Experts of a small language model.
Size: width 192, vocabulary 32768, 55.1M parameters.
Below are experts of layer 4 (counted from 0) of a mixture-of-experts language model. Rows are named up (a neuron's input weights, with its number), down (a neuron's output weights, with its number) and show model dimensions 0-191. Each number is 50 + 10 x the weight over its row's rms, rounded and kept within 0 to 99.
Before each expert's rows: a language model's description of what the expert responds to; "comes after" lists some tokens at least twice as common just before its tokens as in all text. This comes from a sample of Wikipedia text that the model never trained on. Tokens count by the router's weight.

# expert 5
Word endings before punctuation. Final pieces of words or nouns just before a colon, comma or period, such as power, Synonyms, ing, ation, season.
comes after: "- ", "the ", "a ", "s ", "his ", "=="
up6:57 50 50 52 49 38 47 68 36 48 68 63 58 28 35 43 64 45 54 62 56 68 52 72 65 27 49 44 50 48 58 47 35 47 45 50 62 47 36 52 47 44 59 29 45 41 39 38 46 33 59 51 44 56 51 37 49 38 46 46 56 47 50 53 40 53 53 53 56 42 49 23 38 68 49 48 66 54 27 64 65 51 64 37 49 49 50 56 35 48 46 52 45 40 54 53 44 43 55 46 57 71 49 52 50 27 48 52 40 54 57 49 36 50 52 55 49 31 52 43 57 46 50 56 48 45 62 57 22 56 32 49 41 43 43 50 41 62 48 51 49 61 57 44 48 45 54 45 44 46 17 48 60 48 49 57 41 46 44 44 61 44 46 53 40 45 46 48 49 43 26 54 49 53 48 47 49 45 33 41 53 59 79 67 49 51 48 64 54 55 31 70
down6:51 44 63 59 50 39 62 67 69 59 52 39 50 40 50 52 30 60 63 63 67 50 31 57 60 71 21 51 64 56 56 50 47 54 53 63 24 51 41 48 62 58 36 61 25 62 55 59 49 50 61 49 46 38 52 47 46 38 51 56 59 55 40 58 44 51 50 52 55 37 50 65 49 54 45 54 45 65 41 50 58 67 57 58 55 53 48 40 58 57 56 37 56 46 52 47 68 41 50 39 47 46 57 41 42 42 59 54 52 47 51 50 21 55 51 65 45 57 44 55 56 46 50 42 50 51 31 53 35 40 51 56 41 50 40 52 61 34 59 50 51 61 56 60 53 46 50 38 43 82 27 34 50 52 52 46 63 50 49 64 56 55 51 28 52 47 40 46 43 60 39 58 55 49 42 38 68 41 45 51 46 32 58 53 71 45 37 36 56 58 64 50
up7:49 49 50 47 40 53 48 56 57 66 53 62 51 47 55 49 51 53 51 46 56 57 60 52 45 63 52 61 71 41 38 42 44 56 50 48 50 53 46 64 51 38 48 51 55 45 71 37 41 69 53 49 51 55 51 51 57 58 49 58 48 71 34 21 70 54 57 58 51 51 46 41 38 27 40 54 58 50 58 48 41 68 52 60 46 54 54 47 76 51 47 63 51 50 59 37 53 63 27 55 52 73 75 48 51 26 50 57 40 49 57 42 50 59 61 41 33 48 53 46 47 48 49 64 46 39 74 50 82 57 40 72 40 50 41 51 49 38 51 67 57 52 43 47 39 49 61 43 66 54 59 31 55 47 33 43 50 56 52 46 50 49 81 56 41 50 57 42 53 45 57 35 49 50 36 54 48 44 29 56 49 51 49 50 54 47 53 65 58 36 50 45
down7:48 53 59 55 46 53 46 38 50 52 50 51 41 44 41 52 52 51 51 48 36 59 43 44 46 51 44 67 81 38 38 36 33 52 64 63 17 63 50 33 49 30 63 51 55 56 38 59 56 47 51 55 52 44 47 49 49 51 66 33 55 47 63 50 50 49 49 55 43 35 50 38 52 61 77 37 51 41 45 51 50 46 54 50 40 55 62 56 24 40 48 50 61 56 51 51 66 56 55 27 60 43 46 65 46 49 39 49 73 48 68 45 70 50 49 51 56 58 42 46 50 45 55 51 47 49 38 46 39 65 46 52 51 69 67 56 47 58 48 50 52 53 61 39 34 54 41 29 58 59 47 53 55 43 61 50 68 26 31 48 47 74 65 50 45 56 36 49 35 51 51 45 71 36 39 59 52 39 48 44 43 51 50 47 45 36 51 54 51 44 59 48
up8:60 54 49 46 34 52 63 60 57 54 45 48 73 47 50 54 53 51 52 79 53 53 58 48 41 52 50 51 61 35 42 63 51 52 53 75 43 86 54 55 29 24 73 36 57 59 46 66 57 78 65 40 65 28 48 54 54 72 41 48 39 59 59 66 49 53 51 39 40 48 58 49 31 57 58 48 49 53 44 66 49 54 60 47 51 55 51 51 61 54 51 29 48 51 51 44 49 53 50 30 50 49 42 53 57 43 57 43 50 54 61 33 52 49 43 48 49 60 47 65 48 52 50 62 60 49 33 62 50 40 38 51 56 39 39 41 61 53 47 57 37 47 45 48 61 49 49 56 65 46 51 67 42 36 26 56 49 56 67 49 42 66 46 43 46 48 54 34 63 35 45 56 41 44 44 51 68 47 37 50 54 49 46 49 46 53 53 41 51 46 44 62
down8:67 61 41 49 45 28 50 51 53 43 51 63 59 49 58 60 40 49 34 52 35 50 43 70 32 72 42 42 34 60 46 53 58 48 52 51 43 73 36 51 50 61 47 60 48 48 59 51 46 51 38 53 47 52 57 59 44 46 57 29 55 48 57 54 49 62 58 62 52 29 44 58 49 51 52 41 36 71 50 46 55 18 51 52 39 53 41 33 49 52 48 52 53 45 46 55 74 36 51 49 50 45 49 44 61 47 51 53 47 66 63 63 62 53 28 42 69 50 48 54 62 50 27 57 50 70 41 60 57 54 55 49 43 49 55 45 70 22 61 50 60 47 40 58 40 40 50 50 44 45 27 53 57 42 62 56 51 53 50 40 60 43 45 45 48 48 45 60 54 27 53 51 52 26 51 49 70 50 37 53 52 51 36 34 48 60 52 51 36 33 51 47
up9:47 50 66 71 46 50 50 48 53 57 34 72 50 50 49 56 53 49 45 58 44 53 52 62 40 25 44 47 70 45 48 33 50 34 44 49 51 58 49 41 33 70 65 50 57 53 35 40 48 34 30 49 43 49 54 50 54 44 52 50 42 47 49 62 49 47 65 48 50 51 49 45 56 66 46 49 57 65 47 32 51 24 50 47 57 44 49 59 53 25 58 57 41 51 56 63 54 42 61 50 51 53 40 41 52 51 56 69 39 46 50 48 55 60 46 59 26 32 47 49 59 51 53 41 45 46 74 71 32 64 56 52 39 70 61 49 61 25 60 50 64 36 70 34 44 66 48 60 65 57 41 57 59 49 45 51 54 52 71 61 59 64 54 49 49 42 43 51 57 59 53 43 73 47 48 48 55 39 44 67 52 47 59 52 53 38 49 65 55 60 49 54
down9:58 44 53 51 35 51 63 60 40 44 49 49 56 38 44 41 52 52 43 56 66 43 63 47 38 49 53 59 44 58 48 44 42 57 61 50 49 48 39 48 38 65 53 61 72 62 56 75 44 51 53 55 39 61 51 59 32 54 38 55 57 39 45 50 54 55 30 74 66 53 39 58 52 52 60 59 45 49 44 58 61 50 31 67 34 62 54 56 46 51 52 36 50 63 49 58 53 75 79 71 59 73 57 48 56 57 52 37 29 46 53 30 50 29 38 44 44 55 50 52 45 44 64 41 39 46 52 57 50 48 33 57 43 42 49 43 53 49 43 42 62 41 45 49 43 63 47 52 46 51 50 44 54 47 49 37 29 71 61 48 36 40 61 27 49 59 56 68 47 58 33 45 48 44 45 54 55 38 33 47 34 63 52 34 49 50 47 55 41 54 43 59
up10:43 62 55 45 53 59 58 51 42 60 48 46 45 48 26 65 49 45 51 51 61 53 51 37 29 66 47 48 49 73 51 51 51 80 44 52 34 51 69 47 67 73 47 47 45 49 74 49 45 39 61 51 50 45 60 53 23 42 30 49 50 45 31 62 49 49 57 49 57 47 42 45 52 49 51 70 42 47 30 52 32 31 50 60 35 50 48 51 65 50 51 48 62 51 43 53 42 51 49 53 54 52 68 53 51 39 49 56 46 48 62 47 60 43 45 47 54 52 58 47 47 43 42 48 50 41 45 51 39 32 50 78 40 49 42 51 47 55 81 43 59 52 29 36 48 50 40 51 47 66 30 42 47 44 62 51 35 77 50 54 42 58 47 62 54 46 41 51 62 53 48 60 50 40 56 29 54 65 51 51 50 42 46 51 53 35 49 48 45 49 47 32
down10:63 39 55 47 35 45 57 39 61 50 35 51 45 50 63 41 92 62 53 57 44 57 53 69 19 59 44 54 50 45 51 30 42 53 49 50 66 45 39 48 53 52 49 63 45 63 44 32 55 60 51 64 43 62 38 45 50 40 41 37 54 39 52 29 55 52 48 49 61 49 49 41 48 44 49 43 53 47 37 54 47 51 36 49 70 50 51 49 45 31 50 58 45 51 41 48 48 38 52 38 39 59 57 58 42 49 71 50 79 52 54 47 52 36 37 58 60 50 51 51 67 52 45 50 43 51 25 37 46 54 50 50 49 57 44 42 46 52 43 53 62 57 42 47 38 60 64 49 43 70 60 53 63 55 54 44 48 37 50 47 50 44 48 51 50 58 33 77 43 33 58 39 38 45 56 55 54 73 49 60 60 50 51 60 30 34 43 59 53 38 54 55
up11:60 40 60 61 55 36 32 47 52 50 52 50 35 50 49 50 33 49 54 23 43 68 63 64 53 32 51 52 51 50 47 52 66 59 63 50 46 50 54 46 64 72 35 55 47 51 53 46 52 53 46 48 51 51 57 45 56 78 38 82 40 53 64 34 50 49 74 59 49 20 58 51 50 35 55 28 50 32 39 50 43 32 46 54 52 48 50 54 54 58 58 45 50 47 35 52 51 60 50 62 59 44 49 49 64 45 46 69 55 32 49 42 51 70 49 52 59 66 55 54 37 51 53 55 51 51 54 37 50 54 72 51 54 39 50 44 59 46 65 38 51 50 42 41 58 69 34 55 43 58 49 50 41 52 46 67 46 70 49 51 68 47 69 50 50 26 32 53 72 44 57 53 64 55 51 53 52 47 51 45 49 49 55 46 42 55 42 56 40 49 47 48
down11:42 54 48 47 48 65 45 67 53 45 25 50 48 27 44 66 57 50 50 44 67 58 50 48 55 56 50 51 50 56 69 45 34 47 56 61 67 48 55 52 40 53 37 42 64 47 50 50 37 39 55 40 50 69 53 42 52 50 49 34 65 52 38 63 50 57 57 35 39 50 58 49 51 49 59 53 47 53 53 53 48 47 55 33 50 46 76 71 57 78 56 53 65 48 38 50 46 54 57 49 35 47 49 43 35 64 50 52 57 87 51 51 36 53 55 42 50 47 55 42 51 57 54 50 49 41 51 39 54 30 51 52 49 32 53 46 42 53 41 48 67 63 50 44 40 68 51 48 50 47 39 50 59 29 75 52 48 56 58 49 37 37 58 55 49 57 51 50 50 57 41 47 54 51 41 34 60 67 31 42 66 50 37 49 46 59 50 53 49 41 81 70
up12:75 39 49 51 53 59 45 49 45 40 60 47 26 57 18 52 44 58 61 34 39 58 39 48 54 40 52 65 54 47 52 53 58 53 52 47 40 52 80 70 51 52 36 56 29 57 71 54 50 40 49 43 33 38 52 49 49 62 34 46 49 50 52 45 61 63 49 53 31 69 43 34 35 60 52 41 37 49 51 44 48 35 65 54 43 31 49 38 51 44 52 64 47 40 44 46 51 44 30 47 49 50 50 53 49 60 48 58 41 51 65 64 48 50 36 43 49 37 53 53 51 42 54 57 72 48 52 49 43 50 56 50 80 51 56 55 79 44 48 62 52 47 49 55 48 59 45 50 47 68 55 67 53 54 46 51 44 45 35 68 64 59 49 61 53 45 43 46 48 30 50 56 65 43 32 47 67 46 56 35 38 56 58 46 49 44 47 47 60 56 55 50
down12:53 45 47 50 46 39 56 63 42 43 59 45 67 34 52 60 55 55 29 44 44 46 40 41 49 42 82 23 35 28 63 58 56 57 74 45 58 53 68 50 45 49 55 40 52 25 59 31 43 35 40 46 49 52 47 48 43 82 44 53 55 28 45 63 43 52 31 57 62 56 25 37 54 53 41 61 64 36 53 38 53 42 38 50 59 35 50 53 49 49 50 50 50 60 48 62 53 49 44 54 59 47 47 40 52 48 38 39 56 52 71 39 55 43 49 52 35 50 54 65 51 55 45 56 46 34 59 62 50 20 50 57 58 46 40 56 39 55 46 40 50 51 51 60 40 46 61 40 57 48 46 53 36 37 47 50 59 49 53 46 52 62 47 63 57 53 46 46 54 58 58 38 64 56 70 50 56 55 53 46 48 42 53 41 43 62 54 32 47 53 43 45
up13:54 41 40 46 35 57 41 50 57 58 47 68 52 51 40 43 43 30 55 59 51 43 47 60 50 60 61 41 56 41 40 72 55 35 40 51 52 55 73 54 41 52 50 52 54 81 46 32 52 60 37 55 45 43 43 60 42 45 53 52 33 36 52 51 52 49 58 62 82 49 47 38 64 50 54 43 55 40 51 42 56 51 55 50 52 49 44 54 46 58 74 47 41 37 54 31 51 76 44 53 45 71 46 52 28 55 49 53 48 60 50 59 53 51 56 32 72 61 53 51 63 61 50 54 44 44 52 38 61 50 49 64 48 52 53 53 51 43 52 69 59 48 16 47 57 52 50 48 54 48 48 53 49 50 56 41 59 80 44 74 58 54 50 44 30 39 42 40 38 44 47 57 53 33 50 46 47 54 54 54 67 56 41 58 45 48 64 60 45 51 61 58
down13:52 51 30 50 60 51 59 51 59 61 42 54 51 76 54 53 58 48 56 51 51 70 49 59 42 51 43 41 35 61 54 41 53 42 51 50 56 55 52 49 34 58 54 66 42 64 49 51 52 52 40 31 50 56 56 51 48 53 33 46 52 51 53 50 72 25 60 42 61 39 48 37 54 65 32 57 41 49 63 55 17 28 34 39 44 60 37 67 59 38 58 50 54 41 55 50 38 64 51 71 31 54 43 34 49 53 49 60 46 67 48 61 29 61 49 46 53 60 45 51 69 54 46 37 52 37 64 53 50 58 74 49 52 50 49 50 57 39 40 57 65 47 34 52 66 48 52 48 38 31 53 49 53 52 51 40 49 52 47 42 38 46 36 43 46 55 56 53 60 46 49 55 41 46 50 60 45 71 55 32 38 31 71 52 49 57 60 47 45 52 51 48